config = dict(
    balance_loss=0.000512,
    balance_bias=True,
    positions='rope',
    rope_base=10000.0,
    beta1=0.9,
    grad_clip=1.0,
    decay_fraction=0.402,
)
Below are experts of layer 4 (counted from 0) of a mixture-of-experts language model. Rows are named router (the router's row for the expert), up (a neuron's input weights, with its number) and show model dimensions 0-127. Each number is 128 + 24 x the weight over its row's rms, rounded and kept within 0 to 255. Numbers have three digits each.
After each expert's rows: a language model's description of what the expert responds to; "mostly gets" lists some tokens that are sent to it at least half of the time. This comes from a sample of Wikipedia text that the model never trained on.

# expert 53
router:097137165144081113088111107092151114125141135146125106120132138128132079104088122143119125171134145142135135135135157156121107087121161120167111105146106167105148133101146089128148145158150104155133122107088124169144115097160114148111154145101179083100118116096091118093107127097116157136117143110165157131144127133132109153164131140165169107142111132105170135149157120162156117108078
up1:065142056091110158105130189134177143146105136132131127108092122102114119153188126134147139124124137146129133124094159140145095116116115137095123080099126140126135111160135117103126111138101134159123105145075128144093126095106130164113130138094102115119096129147094124126138134095113168146124126102131194117121141156119126152176156096127142138169127156124138140127115150099142154145141
up2:156132075146101106097089138144168092087132128125134085119116147170166145100090114142124141096129172140118148131117121125113128148124180161127126078149117117110112132090120096121149114095093145134151097102150144141142113132107128136177115102156102130175136141112111120124161110131126107124146137100093143144134113079112160116131106141195120113151120161152171163111158112141150129130103
up3:123144152126103194092108175144121085117111115150140122125179123124131126132117120150132137104134128143128097129124145165109110129118115144139114165145116128088151130094132106104109109100146137166120111139106134145112159083140121172150137119090106136166120084079158122120118130167125175113128100125075180141181135115149117115146143142132171132175086132130180127138112131094132138129094
up4:127188141102117104118134134159094162110183118143134108146149118132130147116132126129131131135140140149108097130099090171125111155107107102143108105109142169125137096124133147127200141115093108141125110122155155125129127049164129114118110140150115144125110162137165130107112113174115146080117124133131119141099113131175140101136189120108158129119104125061151153154122135167129151129117
up5:162111129143124125123065121152132140088163151129114128116098129145144103095149114179139138125148129136116109135137168187143122130119132138166101121133146159113134162074099087108086144099146074148161122122121157113117166106148122134143107138105138158159129118118096133124130094130094143146134133146153102133142108092104147135060144142176168114148109148150075138135094139125133136093120
up6:103133103127139176104098102145141059174165123114133135122152121093132121160153135131136102149112104124134135132130097138127125119111136112126142139059117105115155182157122168137143146121145112124135107191143129095144167140128105123146135125119177125087127113144185123102091113132118136070123102113157156127126190146142130133139141138114122135102115126084108132168145123153126088133157
up7:085134087139130147119129155141095141102171192132121150125083120166153148108102115140094165119125136174109119129116105200106104142137131104114098084127159119127064147095137155140128117097142159135125115100120125105134121091133140151163135143121163114142101114103090123121171096150130124112157132120126133166121136148114144112125115112123105111111127097140126121144104142125191150086092
up8:109120138110093131105104141144111140124158146172106120105133144108122141157104146111064142114135145121106153134150156113178119068142133121110107119133088124115112110097135123121107150089147178152160099130120118096158147130123117183167127079153157093128139121101129110090124103124123168141130147146150133111137101123084131153173125166126154118109092108148095133195125149112142155110121
It responds to: Vowel-final word pieces like a, o, ia, ra inside or ending foreign names, such as Vers-a-illes, Kout-a, B-ra-zil, Hind-u.
mostly gets: "ra", "lo", "ada", " Mo", "ino", " Br"

# expert 4
router:114155116124092138102126102129104098100120131165134127109114115119167145147129101159125148145125135136051146160096122145090086126131166126154116119128132148134062173083096120118152138147128116154136090096131152161147133095140111128129121140126132144108122130122140126133179074114098142107162075135131136125148168107118127160107146133138178096167113118104162168169131139144140129107146
up2:148147134152120104165141089146145125150125195100121110116109119177096146132121118154127109132127109110123103118122099149108096131155114117132100111100109164131128126080148095114106120143145139112184137130115147127125170091095116091164121141120150152162153140125136116110085047108153146090110103125105128126127158119171101092144166133141169143184114153135123147131126108138161136127121
up3:163128106109128089156165142112125154150115148143107166116152126059144151097158148120110133102126122148150115141161124148098131153122136125129123122132145105146086166141138124118131144172157120112140110130118105136103155119165103140129120122166155099131076126116143104107133139118093128092142061115168155133106157118089162099174100124178127093087140113112110179155118119141142098115109
up4:111142128131114139077116104126120127144101136170123121056134143120147121189124111154152094172139135107107118125111090127129151117120125148139103119158142116114103086162181122123150133143121143113118097149138118121129093109142141115164094137079147134116133120098134162103104128179177145115090114136116121127125109139111103111132122178134170127127092174074121132151137158112159163111089
up5:153131110110139144128142136123126153097145127105118119116082100115108141110149184116142105168148069144088210142115102128139094109134102204133089065170122167135099175140129132129116143125124115129127124115123141165135093136121106153152124110079103161134121143116112128132135110095126131147114102127138166110161125140167150135145105134111149107116135126142129136129144165122103162110105
up6:157133146119145117103079101067122092161135139141138096134088145124150121125136137090095132157131110109103157144113148119139154143110134129124146146121072126090142141106108131096166100089155137136163135129131141109166193135134124121173114145103145126105145078145105113089148159130129131091126157146147136088125111134107133174110126172156181118117129162092132098164119124102118119150126
up7:150123112129150135130116107108154096110119146076095092152105099133174120074137110111118146112150111126145125115176125165139107111143153159118130129121122164157155159137111111101155108102090069103114109138144137122132156111116132117089132127138117111102142093083127122106144157177117137108132100148124160108157128137167149116131117099148097143168138168103127121212171153136130126134140
up8:132113133111107144086135158141117104092129130131157069083121123157131133140112083167139140112152145142130152161134146160159093128119118116137152121150158117135148130114112130112135140098133106188173107119135113148123122128141109180142099129155126142105144157146097125120080131141111120078136072090105174131150129152129124071120105157121106118131148182133178143083109140111131101116109
up9:144134122117104129066144165133128109102112147133141121089107091116134096129134093154118136111148118092137145143116115126134106119096104103143020119153102148105107133078156084130124135143126126165123144143122142134138117146144134187121126180112121154123158109123103143114167174130109150094144142132119179134096124139135136128138127118134146114122080132139113182137109149107155140165135
It responds to: Word pieces inside given names, surnames and months, often after a short stem, such as Ju-ly, Jo-hn, Har, Rober, Roy.
mostly gets: " Har", " Rober", " Ed", " James", " Lou", " John"

# expert 10
router:124141163145098148113087134100150103128165143160078124121116119095157129122131084135105135144176154123107144146106108176125116101129138100126099117142120153110139124081137087119104136141141141175147102114099160130118154077159089173097122130133180111138106093098123138125141120119131167102117116127161115114136148114130113137157179141146123101169095085102130108150129152164161097121126
up1:111154137132101149106106148071122104141136136134132141134164137109106119152120105137091111100151112099132172150153160046162117124137129144127160121128078138141130108159108177165146172072128123107167154153157115123116112166124090121115114128096145121159126093124132142108137126087122120141118121126139132142122160160117098131109152136129126109148123109099171147099176106182136090135126
up2:105121113124168179143092140147149160151067107112106144099118146114163145130098115123101178133163151176111144146091131138091135138138123115144100120123118125122128130148140121096123131109106155146099125135129125164120135114082136128112173088117139123118130132181104149125170085103114091095120119094150118122144143089138122137102129127165118137165147115148134110112116093212152163130117
up3:135164135125152141125157136101103105145101181133072109157159092132117120154149084132132132156114116131114121148104113178120127112144160168125092101119144124083082132103106085155151145082138140134137158120142124102105121131140128128117128158142136136068123124142102136053145171124127103123117115123189110108136160156134093147114192149152103121118141136117128122138103142137122129106118
up4:149150096151100115113155105121103122093126105134133134132141149072128144098104163148111137109185143122149175119095107142091135112127173094155133134140116153129146135137147081076152109169119127165147099120144120141090140111136115102108109133154122169129153120117124174106132154103101123062137112102132133130114111116128143164135154115136116121097141130126129141188203118125114124120090
up5:154113140118088115136102160133120125121148144110168117159140109143125137105117083137137157149126117144155138147087119104115115136097119104118122109123119139106112117137137169132138097145119132116111110098124173105094145079101138183160165172083143185147096122104119107147118141171123184128130104130169121129126118108144129113177079145135112121171123092129130134119152132209137128124119
up6:117107124145130147105073122135147153156128135154128136137119054116123152112128167130114102155130132130099118110149121190114114109155138128121098152148161130077102129136112135074113150126140142138135071152102123154168111108129085149125150177154188140141139098161146100109121125133105145154138085153125114122163166087135144134143139123155120126128079119138135113128119122142102085088141
up7:136138142115094149139122130111136104153096111116141166144127108114128118117179126148073142114159156133085148147117152104128124135148109101128079146126104104117154111105145141122111109161119096148154078106156142114122147131121109170123151143113148145132072164182147102139109117090094117092127106064154160109139165118159161130128145155157102130172101094128125098127174134132116097125123
up8:118155108130128086120103098141129140122111171135169115132087119098149131130117116102162178117107153130122122152162101156129107142133155120129134130095108085128132141080146126149137118079122150089128144152122170123103134124096114104147119132159148129111162071094146125121180126153137127114146109118119114109130194117106141131181118169117105110176128125156128131154125162177179105116146
It responds to: Mid-word pieces like iv (individuals, Chernivtsi) and word starts like city, public, local, plus infobox field words like name, United.
mostly gets: "iv", " city", "epend", " med", " public", " local"

# expert 20
router:126135125141081133123102133118151085139156147153097120091139103102158103103131094175143142154139102145077135131114140134115106111173162138136097125103107174113119168102118098121130120124132108145145137145139179145109153111131104149100115160116137144090082116109137122122118094136090148120136099134140182127129158095090131149110145146156190102125076101114134167157155149161143130116125
up4:130173109114125130093162120125154085078118113163113146121163110161111110113126083079115124107102156091133157135119168153146094130110129141139143152113112084116138168119121116113112118125135065147152136207114188110139164129130114135132117101137134137103151109142127110121146163133132175112134116112186121151126096149133144096088136110125153104144150141143107139150124146116145140156104
up5:127104091154068105116119156127163110070119126107143119132145104100174141130145113135129160129128124148079129156097082146144093124132108125160124115112123144145097149110113127129143123121108080140130119135108130123115121137088132180121129188145115104133130137151154114118152133136180127152123141118084153150150135068105116150133161130129103126136107101139204130133157150115130087162163
up6:151115140129113153116104130126140124122126124154156137119122092138171102162115152175125162159122093147137121099150130132154125134126094118142122130100124108104098103144106157142122145112148118120135115119118204126146119103169129096096151164040166133076117140131124125084107123141134170159145147115143119113116175111116163135116142155121150135148098083093128134109112126155135074095107
up7:155142176124162133151129091083107103144123155129099109141130072126134141139120146139089152149125104133141130175120114106114116130089156110105146117138111099130136168140140119132135146171157117125186119112114178122090139109087130154117151113140116091181095121136130150143151094102161160135148068109122139109153151162136068102110092139128148106129127117152119167133139169118105136116124
up8:081123143118160136103117122135132105133152167191116125103105137147149135141129128108124130102136110130103123092159080141111102152091123115177129112085119124161134135165102095120119143115158174131184100135072113111130132082120123113118161119122189050147119162129114113088138119107165143118141152163145132131129150128124151137133128147112151111139135095122119129137147115171107094135139
up9:154126133130114125115154145153129105122129154120118121103079123094135074113140130156142149142131117153111144186133112116081139117148127166119121079092162176098051165106134127135135137144113118141171118114108138143106113115117111159120124127116097115165109118124147143107132070134142112144148097135129166107161163147119142138142080121120135076144153152172132184139134126128158100101126
up10:132108153135122102078107125131146103080117139084136083143136137165112111146149147132112147154140093114129148119114094148140098126140103143114099114160147120142134121144125099068138138091127153169160132123125158181123120099136112073107141119141139103089188152113133109127121116144141117118125179116110119110124124156129129121141160136130187128172124178109137109164147157114180142136090
up11:139112138145108146114153134121141065146179146184139123086132155099145089150129108086097103149136121099135122138142109125150124121091153159147157159147103109093128123117121094085121141126144084107133108120129145125134158069078114126118150133129140136114139115117130137088127100122151204138143117154123169122185107155138169118155135109126130099149155119088085124133134144145121120116135
It responds to: A consonant piece right after a word's first letter or two, mainly after Ar or a lone capital, e.g. Ar-t-istry, L-ew-es, Er-n-estok.
mostly gets: " we", "eg", " Fl", "gh", " pr", " Reg"

# expert 45
router:103127124164109149087093131116133063091131178145114132099112128103148125128091117152129149129139136164086155122140132169108118111154185132175095137109121140121100130113109108107131118152144128159161114149137161122119118147147120145146127165103174135093124081084129131117132115119077141095152109116130161111124172079125144139119129179175154101152083129117134142120126117134142106135110
up2:144109125124116159100143127160081120146116176140136122083125129154155154136123127133151149114113125103135136124167155130076172156124141119173139092117088126100156097118133127105114165123142142150101131195123112144112145133128086137158128166158123124128078095066113152089153080083149155133145124117097152112119120148142155101121103132115144124144099110134102183118119124152124140135155
up3:154142122111100122111140093139133101132113120161087092114129087151135135116182114120115148144107132118144130142128121151083109133123094144166116110070084149112147180115146127086130137103103149196169149109119160126130149126134102145147134109100098129110100117155108163085125147131139136122162135130125164125170168180117108117132146081140143102140140142141098186128117133117166128111126
up4:097141100114109154099111141137149193100121111131142117089129163139155116144119105181139143115128139100124146153097184125075130074148136137162098129121118138132153126148116088106183123118081094159143075109092136149128150109117137153153098177154112132128141162095110123083122108141108139101144108155172139146121138128131125111131089103158113117162117161148137128124136135122113128128153
up5:136134081137104123127050157149175146073155098078158153078147127159143107139082099138124111144131136132113144121117162109120136136182130143161117096109110124101113124144155163112137148148144142160146105142107132112132123129146115105123143139130154130118109149175161173116144125074136168163127134102139104130112120124122091125098112160135151105131109101103090133109112132130175107144133
up6:089139160128122093113110071116139119097115124116127097124179132160165112132102122143109134172122105133127137135108158099097115129159161144097079115127148159115101118105143110122165115155127109116169128156132200152131119131107107122134136138104143139108155159105135161147135125146085126139144134112117162123145108145153089118128184120134083100143104167095182112138134136124158135122074
up7:078130099149120135093139147142133171130170184135137117120096105136096101107163115097134152127170120155111116131141169137144117127125089106153070118092119166132161153133181094139120165115139115130166142085140146125109147122138121105131128089122114142095165127157103167074131103109093155074125137099123121152133111135155112117150145133122125133132118114122109140131105165136107075143113
up8:104109154102136189147085092137147131152121152142124131130131120122164138155083153108127147129121088116143089130080092140141099132113142176094113125150139135092132120109133118114134166159109152108121126134121119165110112151095099119157107165159162162108131126116122166108172111107153116105186157156124122114116130131133111103136129140147095115151114138128128130162133163127169157122045
up9:133101144129169103135167108117146098087105159121140109119142121114154104130104122164126135169180107152124147151171161152070126135114119161123109134156104127149170124122128134113138137183152115096088080158139105133097115112155127124129167169096099141123089130105179122134093151139103128092119098122110118149128179086147090163116158131155150101121139118135099136124137112128148125126134
It responds to: Second pieces of names and words after N, M or S, such as N-ing-irsu, N-ad-al, M-at-ic, Q-ing-dao, m-ic-rowave.
mostly gets: "ilitary", " Ar", "ex", "ext", " Art", "uring"

# expert 51
router:123134124157116132098103120127122140079154124175122124084094147120146144118122083177110166148139153144092145184100145164072096107137144137177110109120120133100104152107100103071117151140132128149150079137104142147104130095167120147136155152135129113134118116115115156111150078131122185121170095160148129137144113106105107125138116147150172119143113125124130123126122157160151112119129
up1:129144159120101125106127153130149123116143114156125125084101097143099098130135150127135090156133117127073153118101145179164138096097102117173137129080091179156132153104058141119132125122113130198123126096109162148145114109159105127148122115130138163128139098111128105142122095135098136145116138134122135127187101107134154163130124148140122115134129133101129120131100199127119128157158
up2:130133126146127118100095110139134129127126150095115114135121135098116091151113095138106140152141164113184140132119111113138153124146112088153068150129151152134148126095151154083145149118135119109117107173067139138146165145127143120124082115118124115123113166135149050125161109126117079083094118135125115120117113144161117146149151171145151113131121153142115129176119142113185122136078
up3:146123132155108088075107079127156115152156148133119130132141129097125141113118125108133171092134124137150119104154135144121139141110183111091108105100182151092179138162131092112103136131139092129120137198080167100136142117169155120127141131135122100104100121104093138155145098174124135087125103112174125138118126089149068132129139146114115147141116106125144108132124132131152135146148
up4:083144110152087133110104133121180121162146148143090120136126116063123111135131133144115155159215135165157149136117140146135122141143102135179080146123151115097105135136120130077123134094123140170155154137138159144133134096086120170143134159097128136080117106074094187110132124124120128101102102114100119135117131159147155121134115112149131104137141121106145124127131132124132135108137
up5:132180124165122143147138114121169149147141132175145121120180111062152117125114133157158148149155118147125171135138172122103122092140126134151122107113130136100117114123096144131129130128161056132131141141101141162118128093109111162115114192089137161113085128106095136132092084124121121128147094103143122116111154098139129093101103124134166106160137129117160128124140111141093161104149
up6:149167129138098094105094162117149145077135123151090136141143129130137079124161092117143126118145119124173148142117120124132102090147133155120116145148129167143075164072127113100119149115139072142149119153167146133113127117090131156132158117116113133137093092109153191058108102126124158135129113112116130147147120157154125131133126133158090120122086159139127123105145148116180127111125
up7:124119137113094104052082155143097129117142124122094097150114139091117099159157181111118144113147111097172100130108130110181106132123116162107125112104104106085153155123109107107162155170135128200141117132118109145159127139143114142111158160125107153121145175155141143105104162137121116125114140129157163105126111124108145093133094136139110103143136125128123148146151168107127167148137
up8:130152147126101132134125112124125102097149144106109149069121121135189150140138141162098132142141130157135158184127113147092108096139118115108132085152154150152105177155159117146132119164133141143136126077129145123083119149079105167135071125136139118179124145114149128156105151138134160137083094120159145141132137140102087082127124101131118101145125073142113127102114138119137143096130
It responds to: Word pieces after C, H or st, such as st-air-s, C-ast, c-and-idate, C-ain, Har, camp, council.
mostly gets: "andid", "ouncil", " Har", " camp", "ourt", "air"

# expert 33
router:104162147130103122079089121118124134103172143132140078128139143139161093142103125168127149174154107134136150166099135188110107089137149101151123102128112135095140138098106095139174132121142117171158101129108125142142131064175116115169141150102162105136137116107118130114116128107091149109131106095144144101134134149130076129129143156164111110126107140124157146139121132158134129073113
up2:117106125134138110128132161124122104084153108108139109121113130138083118146155107139143128169152082134112154110140130133070097142111139153102130042152128126119136152161130153133147133148129145170117125152131136109110117091117152120156144151153138133128091124127154137120101119180126153096157131116109145161168166102131157101135101098091150120139141111120085150115123174171141145062119
up3:085173074132112136079129148145115094110149099106130112113154126118130081153124115130110128111141118132135106178108141131169079124137120101125132114123121153167130138143100085130114160151162130148191087113072186116110156169146119115147124103081132087144114163141130146115150123143158135129136170123120124091134131128153066140111142143108140123121112127151112133137154132126113134164115
up4:143084102131106110090088127159135105097145109120140057086087109184155165134130125179127127109133162141107179136134160149077097122149130137112112147139147147144139120117161128130118136115148116136127139126135160113118129108133119109167091184121120123114145157069122145102148135156135149131143118105107163139147136140116110133116143152120146110152049152126101123124104126121129166110110
up5:120114148116118098088115097096134065090096081110140104150136107113158101116131137114134117129124128139135122122129115125181123102158145113126083160143129131149103130089138099135148128158160120140157111116135135103104133137100167136127143148167161094079139120070147108102140145153120154133129121115122156095134210128150128117146125120141156122142064169149114152127118182106128117123139
up6:114109134122136102116144118130141112100116164121126090140138123086157070158086118182108120130214146111120140150163118178181138115111149115115091143133175129121096113143109123116139127142151130152148131120115144123130090178153147108105166113155161089111133094110100144128114128161118147150123111155156113115117115104117096150144123182130142137115110164119099093151109104118153132140135
up7:144123137166106156141120138142117129109099168139153115136138091124111109171119110167111128127138146098138122092189091191108125127147148111093085150151134127121104131073127144105103128144137150098109114133077126159137129151130096134111159127132180150115146127098138138118128135163134117083163095145109132178118125091107082130154145137121126127158080127103121128136085144113186112123129
up8:175128129135113108144134088122145142107152142143126154130112113093081084117137160144125111117147111102111148120133176125125119121162172104127084097098118130132144151109131174113103150178170043136112078145149110149125105138157138129055127153137151151145145149137099147086112131107106134116118107155168111134147128130102128127150125093139108148110149120125110140150115126134141146083104
up9:167113135116125145122100111131103138114131129098130122122146109115100117119112134115137124157148151145139169150147130101117110093131125110095083074139167116123109119074083110097110150161126049141131099130155157115133149127147131141151148138116151092101122135132158091124116128174126124117128124155167128092131175141119165101102114120173144132125098181157150170101114143168169116159129
It responds to: Final pieces of English surnames and place names, and words like London, York, He, as in Smith-son-ian, Matt-he-w, Wash-ington.
mostly gets: " London", " York", " England", "ren", " They", "He"

# expert 0
router:098129124152073128084073145116154110093154140165114128090107115126141106129105089164141131120140108134103135168108149156093103140135159149138113103122106168133127145088117084080145136155117092149140117161109182132126156122133117168144132168140144101110099126112115170135125124130106138114147120129170117123128141082103098145114115173154154113157098117114165155153119127155171117117112
up6:107141120180126148149108143045127133117156176138126152145149116096128089125110105139129121110146092164132131134130116089173092140127139133114162101143078143115096154117131127145142120135160091142144145090125156130144167142118103089098127130118172104143111083135126092142113115099083120127137135128156144102122154102122125152116110182151149111118130095073147173143157116144128121120139
up7:137148119116141125113159117135149139120072131107143141088159155125172075143135112134141168140121125168147116068100158112124155119156089096102114120111123138147109156117100104072125130063124113115130169141114118158129133163140120122114135108113132118112161165096159125129146096120118111068104113147136141168143094111093131158147131122172138115158108161133150122143136161112164090124129
up8:114110105149158121108120140147123149089123155135117059138129151131132120089122104107131167104126141122097140120164158142091134147131118145157121130110136101105148156148147089145146126092173063136115135127134120116111156156123085097128185126148113115084159133086081164110131135137111145103150143149088163118095117117093142126125132118157131110165104158138118130135172166163107092135144
up9:145122117091112110111097130170129106123119134087095132145183123137134129133131127167120124130184093148128127148130153108102080141158141132129145116089134115118088140130113133042106124123150138116156107140089134097133143129153143157137142147119090118075062084115140135145153136115127156170169145129175104109163169144149138086129137154126147130132099140122120131139123167116140133140148
up10:118138125148148098178104128121176114089096186162121143091098140118093109133144082144133144106133146166123147114093153156133147155144128107096099105129133084128123134100113106112133158150169123113114106139108186135134150106142135065150175168104153094136146118125110112129113089129134135111170143154115117148133136158114122172131103152145147139144083135127128142110098128115171129130157
up11:148154130141087152093087119087085177148125111165115116138077177134115149101145146136116145127150120135151141136145149133103106094141111102102094084146130085144117155120134094085155155146140107140108152145117115118112140131116125173137139152121147079123116132135081128097118132118139146105101144105173170125185130133105153136154118172153163107114122164166135150110158135136123108122106
up12:156108149143150148153132136119178124153087154116110148130124133118121119167154125152132124129151109118084126138154198130110134129116106133128136142130119131098106131120080118138137139108137068114131105161118090129087139127097120150136182160085139150091097111138089084133134115103129143144117106100127125085149134094123131133151107131142152131181189094145143125113128202159113128136121
up13:158154081143082101123094069125139113123107123133124131109121143124108145126105081106107088128118127184173138113143103138119101127143179091112099104138158148137108134148089081089126130160139159122136131152111146146099164145127148120130150163135143120137141120108095157118198113121135126096157093131125142119129132100166126149149110134133094132126130147086154128159183147155103143146139
It responds to: Opening word pieces of longer words, often after a lone letter fragment, such as n-ew, inc, conc, requ, pro, rem, New.
mostly gets: " inc", " new", " conc", " north", " requ", " New"

# expert 11
router:117165120152100167141103098068132126138135117114096128128125123094150126099108134130116148147142117156067144146109131143101141105150179120164109127138135173122101112117126078122127131157146128176129084126109155132129145115150085143132135151105142124110133123088133155101165111111094118105165088127147160136126171092147117162109159152153132089133134121127180133167112149169115129097092
up6:144161142159122121143087134085126089133095156125158107128150099099145116118127125188121145108134122174152135160127164136102128157197130152131104132124144122135134114106134097073136109125112105121134134148149161093134159156125150134126158134130129094142061078066099114139115126158091134104174118139106155109118142142100106094118108116187124126149129125126126126103156131136133147125114
up7:078130105138105152111118160116151084133125126149112104068141117136102133104145120122097176117171156127131127146141134140105152136175149126162112096163160156124146107160099106111116125113114132146124129160112134120098118112119131128132126119133131098178138104140055124129179111128146109085140161115119158102111096108113148164107145181128169138119086090115161140091118147154123135149152
up8:129146134113155117127111137098131149127116137142112130111123099099147139107100114101132170143128127154106145147116102140154097150169198136180146104133109126103081157112112150098096138130085125099133106133132145113160141130086083153118142101158161097105178109080151123132140152159141126152147166120166134127123098089110155107143090174157129095147131130121127114149132102115140073101128
up9:123095115111117168131137154123136097143161140146079131135120105164123147147157094129156108171159122140102132129127073131171145128127107122194120127100142097142120112141113144101124120122122081141158113180142149152118117195159103097106139152113157153124131145137135106099124111069108158100156113132112171118105129094122173097136133143108130102147131093115122125127104146116125073108115
up10:117154112152101153105117151135115139068118117130100154129098111122144157106111141155097156149134123141112113153119148155110125092126145143193110094163132173096151106097151096155129107181113141139139147151134117194134061134102099137107119136187122093149144159087144176142138119107101120150132115120126132153127124096105103108173109142136118109134127093149127129114127141106134147106122
up11:158188147145108137123127095083113124149138154132149127125114074088132115123135142129067145143130110098126162110115151116152103126156134116125099109114105107123086125124099145122122156195139074122143132170136140125137102143130104127134123118133161177129127144101116158153156114099145145113142098110157190135145140101129083136118107146090144103131117154129145189136142129073138119116105
up12:160101139142078146123118140107105122118136123151113140115103139100128088169105119135117149154113093122125126132146123175153083131150106092180138092131142133115120157082127153131091111100176160151150130106136176111135129131135132110137178141120127092120119091143137140129108108104166121149168172067131167102165137138107153111139101154113121117131145127134113153130147109165176102112086
up13:133152104130087092122159140097129090130137135139123149107099076104110134107155136128104141153157147113141126148129128108103115137118155187125042106128154124126131160149126102098122141183117111113128160104093134131100125148108153119143136127140131122115149106092104154104131140150095131172127112130117111124136181157122162099160098116140129152155118150166106175082111135123128138090175
It responds to: The word "of" in names and phrases (Museum of Art, map of), plus mid-name pieces like Zea-iter, L-iter-ature, Cyrillic bytes, table separators.
mostly gets: "iter", "|---|---|---|---", " br", " mi"

# expert 15
router:118121140127114155127129061121115121107138130169118110103129103093140123164117134155133126203138098136096165165098161150136085113144159148150119138111110141094104143119108139086144162151125111165170111165125132151112140106144100123155129154126151151103134104101125178126131090097087150132129088128127149117159141115128139109122135145121138090140125144079145164178143139135131095116082
up2:117130103117137119104123116127136072115142125174148103068109170137165099148130123160137126118102156101116128135117128149105136115115190104150146143111125101085151139112130106110105128147126137133094118169111119159150111077175168147159113124141137137119135126117139082116156133145124141060101102156132147112076123096168137150175123135151131117147133090092120104156139116151120143107159
up3:146168171138120147106126108112109121115143166135107099136111152101147101156096109147120150116138133157104131126079144166121135070144151157147100145147159145120140194134123104162097172119146104163114134100115141130147070130133118141093106100120162127142144153131125120113140112093105144112102147098127123094130150129136096140180142123123165097137115107071152151159127136149108135144182
up4:132161116123108151135117095116147136093079169113178142094113137137134090100100092160131169118146117146123159130134177101099126125111135114140124097100117141142119150073129149093150146156146098138134113145116155167084123150116088128106138135126172110162139125095072154136142124113124129163190108134150121122122151136154092107122101126141151105125108124153118125120121182161134112097093
up5:150104121117129151132120138079121117128153106128150098117149138100136137103135096168095109153114143098102138126123169120100109125178119167107131137138128153125081190137129125120126130165123152151159135166143082165127134116124129112154099132132144162119106062119166173123115103088113154118120112128115139116117148146146107096119105121128138099076159102168139080191156143122117150134135
up6:114150157136121132131136122086147129078108124166123097130134109102136126107161122190103186139147132131127155126114163165128127114116119099130116107137122154140119153126119130110134113139123128172135105141133142117127167133151088105113150175109161139169127100102070140132086120137100173102139101079153147172101124136130110117141107123163168078115125135112142085188137146144125111098107
up7:152109147130098145095084139141117061128166134110150120145118145097130083147108136114130124091156092108116152141138116167137104107129106098173095152116093138125143138116136161106106151123136138171095146100114127179155128159146114130156105112130116139079147129092138106124146141107097129097170080097133143116142168126145127146173112142131134118168063145128158144139109150120118102151117
up8:092143106153121155108120097133110108123129157171138114142139117087136128077142140154063125156165151138139157131150134186113115105100164087144126111139120146122142165133122109127166169132137120145137128127103114136144146120140084148112131120107141133184142115129109164104151140095094114125112098107121160088104136140117083104140153139151155091114101144107165178186158132146141122108116
up9:160118156131151090101151115135140113133069131085142096110129132155141137115124132099156114128163154114099213128083126084126092086149131160141157140135138108101115149125094129158134098128110124142172162136129100136179136147120107090151148152090137117127110127141099089104108126148091114108105117135127153151128099127153157137110074153150152149120129111156158156101157122109130117130133
It responds to: Common nouns in biographies and film or music articles, such as work, career, film, album, people, plus the colon after Position in infoboxes.
mostly gets: " man", " pop", " women", " work", " film", " character"

# expert 56
router:080175131182107159115125097096157104117117135173124115103128115089120113120098125142130134167150125153125153163097134132113127071147136101165098114119123184105124121106125073110162134150124106162141104171128133138083106070148092148122114151094158130114117098101121140141172109116118149122130103117124149095129154104103108128124152148149169120142111117133157142151161150155137137123122
up5:153152134132116106106111099118171151112110145127111111101131120146171112153119070148110145114144098147103131160139145138103111123145160152132115108094110118133081159120095137106136148165153093148153067123095148144139126164165115147092131136138149124108130134095160124107134111123116211105165102102139143142160141112145100149167118148135149089146123127107107163133149157167161104108137
up6:128165141163141128126093115136128102103162135125093088113148131145141116132136120145134119134157117111103124168163146148086159103118132146187089128112113106102144152097125140125113162137141136144119149129115127165140093182176116158155113123122119124091102152121136149099164114119053126108139112133144144150171149087160112147181141156113103105155125130119116141142143121150103100062122
up7:140124142146127135092103119108155114103146135126099111078121114158166107145128084147116159125168106146079129166168128161109125127148152173122111087127110113099108175103094134099113161150160127139150108104097170134128137133152113120136135141120154131128125121096106113086142095120096157118176108105148161139159164100131122149142144158158157086160138128105123163146130160150140094089108
up8:120181146142144089152119069123161161089140094210128120137123152142140088132146136159122118123133154135154151110115092170079085106146114112095114101127131090097134142144147133101190137156126077132122131135129134126143122142127115129109144135136137097174158140131108100120127118119113150122138125069133143130125122151151074137155137149146138111128171122124159144137088123122107108108111
up9:134135149128136109137127068119129070117103126117153124128150090158131109134148128168096104115160145138083183128143098126114128105165129108175173125121085122109172098125136152063142142143109117132177131142116131126132129181155116179166156135164134098120144088118120109116125111093119101138163127133095159151132140118103124140137135129165138112125169106121123122125106112167140127093147
up10:111135140127067118121122157115151059116118183158095120110147087159133121165121110140117127140159129147106123164147143136155109123139123152140188126146119142121089147142128146098111153101151103145096148114109128122126114129164109128107142136122111122130092076137087081124189131141092139140128111103136128143136194114114161128146119149149152113145118127093121183122108179135136112132122
up11:146111132153187113126129052135143134110115114148130108112121112149126115158134117134109112152138100149134121114134114149104095112113098130104078102096095114111142140148132172072182158142140099136094127118088152130111108141125122154057147142136166095124114180143130128124159116100139142113144110112125157163176134146140110126155142123141090112147157106129117154109153172122168110117126
up12:122158123131123133096107126114136122082138121117092104122106121142169083166126099173096145136161118155089145161138133173122101114137144162133140102102095137127111152092099126109135162131153127158132113094093133155158129155134097132107146148125170117130127109117129116099128120091077149112140115094161173147149165114130138147161132142161145093155133126059139153158126174142149098107105
It responds to: Lone lowercase first letter of a word after the, a, to or and, e.g. n-ecessary, m-ake, f-riend.
mostly gets: " n", " f", " kn", " w", " l", " s"